From a checkpoint of a small mixture-of-experts model trained on Wikipedia.
Size: 13 layers, width 192, vocabulary 8192, 29.5M parameters.
Experts: 40 experts in each of 7 layers, 224 tanh GELU neurons an expert, 2 picks a token, a softmax router.
Below are experts of layer 2 (counted from 0) of a mixture-of-experts language model. Rows are named router (the router's row for the expert), up (a neuron's input weights, with its number) and show model dimensions 64-127. Each number is 50 + 12 x the weight over its row's rms, rounded and kept within 0 to 99.
After each expert's rows: "mostly gets" lists some tokens that are sent to it at least half of the time. This comes from a sample of Wikipedia text that the model never trained on.

# expert 7
router:37 51 41 49 75 41 55 36 56 45 55 63 64 51 40 53 46 60 79 57 39 45 57 46 40 56 57 60 50 40 46 49 26 57 54 52 54 23 57 51 38 49 54 35 50 51 57 65 57 56 58 65 42 39 66 92 28 41 42 34 50 35 42 54
up0:59 35 43 43 60 49 51 58 43 23 45 63 34 59 43 42 47 26 41 39 48 37 40 57 54 38 37 52 44 50 49 49 63 36 50 38 42 49 46 48 60 71 54 52 60 48 58 63 39 67 37 45 80 46 65 55 65 78 49 52 49 52 59 58
mostly gets: "hi", "ci", "ti", "lu", "mi", "eri"

# expert 37
router:55 57 62 64 77 42 65 41 68 52 71 72 45 66 47 64 68 52 66 63 54 60 36 49 46 42 54 40 51 45 49 50 57 42 48 53 32 50 49 52 35 72 62 49 27 59 38 63 41 63 61 52 65 57 49 55 48 50 48 50 49 47 67 44
up0:54 58 46 60 40 61 35 44 64 45 24 40 65 61 18 45 44 57 57 47 49 35 68 66 50 61 28 31 23 66 44 60 46 55 45 40 53 51 67 59 52 44 55 41 43 55 60 12 56 48 65 45 65 59 41 49 62 50 57 52 57 33 58 17
mostly gets: " China", " India", "stan", " Africa", "nia", "š"

# expert 20
router:55 59 55 58 57 54 45 31 70 53 63 54 46 52 34 63 67 60 79 46 39 52 47 58 46 42 53 44 51 35 36 46 34 45 52 50 29 43 49 40 46 55 53 48 41 61 51 64 51 76 69 50 74 33 64 71 47 58 46 55 43 39 76 30
up0:50 60 66 85 62 29 48 37 75 49 26 64 58 47 53 57 47 61 67 55 32 43 59 55 48 44 58 58 51 55 43 55 68 31 59 37 59 49 24 39 48 50 50 62 70 43 55 60 66 52 68 34 27 45 52 48 60 53 47 53 45 64 52 41
mostly gets: "′", " Binomial", " Synonyms", " Website", " Genus", "″"

# expert 6
router:42 29 48 41 67 24 53 43 69 63 36 60 39 59 42 60 49 41 61 54 24 34 35 39 41 31 33 38 52 54 67 50 26 48 41 54 46 23 51 61 52 60 58 54 55 40 56 50 39 63 49 50 55 36 60 49 35 34 46 38 58 50 67 33
up0:51 73 34 50 53 67 46 46 52 48 41 61 61 45 36 58 45 80 48 60 54 45 41 64 70 50 53 33 42 30 30 35 57 68 33 42 34 57 62 71 33 31 48 31 54 52 65 38 34 61 67 61 31 45 44 32 52 39 57 14 49 36 55 51
mostly gets: " his", " its", " were", " been", " this", " their"

# expert 35
router:58 67 48 70 71 17 49 38 52 63 41 65 54 40 50 57 45 52 61 61 37 56 47 54 39 44 60 31 66 51 53 56 49 43 44 53 49 33 65 47 45 49 58 28 48 60 43 46 41 66 57 46 62 47 62 65 37 32 48 42 40 46 76 47
up0:46 28 36 48 61 61 59 38 55 60 53 52 51 39 44 55 49 65 67 92 40 31 38 34 34 52 83 43 68 52 58 56 45 69 51 53 69 32 53 56 39 49 59 44 31 52 48 45 42 45 74 73 69 41 53 54 64 41 41 48 65 41 54 54
mostly gets: "U", "go", "O", "ko", "do", " We"

# expert 0
router:62 58 43 55 54 26 55 47 55 36 33 63 47 49 53 71 59 61 56 57 37 41 51 55 47 28 52 44 54 60 64 42 26 57 49 63 63 45 51 51 30 48 55 56 55 57 58 47 32 67 65 58 57 41 61 56 32 33 48 38 46 55 70 16
up0:42 38 35 52 50 44 52 81 67 55 48 48 74 64 51 49 65 45 43 59 44 40 46 40 31 42 54 52 47 60 44 41 78 43 62 54 41 54 61 55 32 60 39 48 34 45 43 30 49 59 56 26 56 52 33 64 46 64 42 56 59 51 26 39
mostly gets: " the", "\n", "the", "\n     ", " The", "The"

# expert 9
router:60 56 43 44 63 40 56 52 53 49 39 48 64 47 33 51 49 61 62 54 32 41 50 44 32 43 44 49 59 49 61 60 47 50 34 59 50 42 69 36 48 58 58 43 35 57 55 74 49 66 47 49 57 37 60 58 33 28 44 40 67 56 45 44
up0:37 70 75 55 56 43 57 51 46 35 44 57 38 50 46 52 56 44 42 62 35 70 49 46 47 33 53 42 42 36 36 18 51 50 53 49 69 46 39 55 54 63 75 37 67 63 47 51 45 57 44 57 59 52 51 44 40 40 30 53 55 45 52 31
mostly gets: " 18", " 16", " 13", " 17", " 19", " 15"

# expert 22
router:55 55 66 64 62 48 79 61 68 60 59 69 60 60 55 56 68 52 74 59 43 42 52 42 42 42 54 35 53 39 47 45 34 47 56 59 41 43 61 47 44 56 58 48 36 69 51 60 44 50 69 46 44 38 60 67 39 39 39 44 57 51 70 48
up0:62 72 42 45 60 60 49 46 56 52 39 76 40 29 44 64 41 63 36 45 63 58 42 38 54 70 49 62 63 50 60 21 42 48 49 34 43 34 36 67 43 57 69 49 54 68 55 51 53 63 60 34 57 65 53 43 26 47 60 53 70 51 44 39
mostly gets: " 2013", " 2008", " 2019", " 2009", " 2022", " 2006"

# expert 33
router:58 58 53 44 77 40 60 51 54 62 34 76 45 52 51 63 61 61 66 56 45 44 57 23 29 30 40 42 78 43 63 48 47 31 47 53 36 45 61 52 44 60 58 56 42 48 68 72 38 49 66 51 50 42 60 70 37 46 39 35 55 42 64 38
up0:60 66 43 65 66 57 53 49 53 58 59 41 49 70 33 60 58 65 56 67 44 66 43 39 59 36 49 57 44 38 26 52 33 61 37 65 52 18 54 32 33 55 53 55 52 39 34 63 41 71 81 57 55 40 50 46 43 49 63 36 75 46 63 56
mostly gets: "5", "4", "3", "000", "02", "04"

# expert 34
router:73 59 56 55 64 35 55 24 55 57 59 63 50 53 45 66 79 70 54 77 38 47 52 42 26 36 57 49 63 43 51 32 39 39 54 54 50 33 66 50 50 52 70 36 39 59 53 68 57 62 61 64 56 39 58 49 49 54 44 51 54 51 62 60
up0:54 79 45 39 59 35 41 41 45 64 68 51 55 34 32 62 59 71 40 62 62 48 25 63 31 41 60 44 33 42 73 57 39 49 28 43 56 55 71 52 44 44 47 31 34 58 55 58 56 69 62 51 47 49 53 66 53 35 23 66 50 47 43 44
mostly gets: "Scientific", " classification", "′", " Animalia", " Phylum", " Location"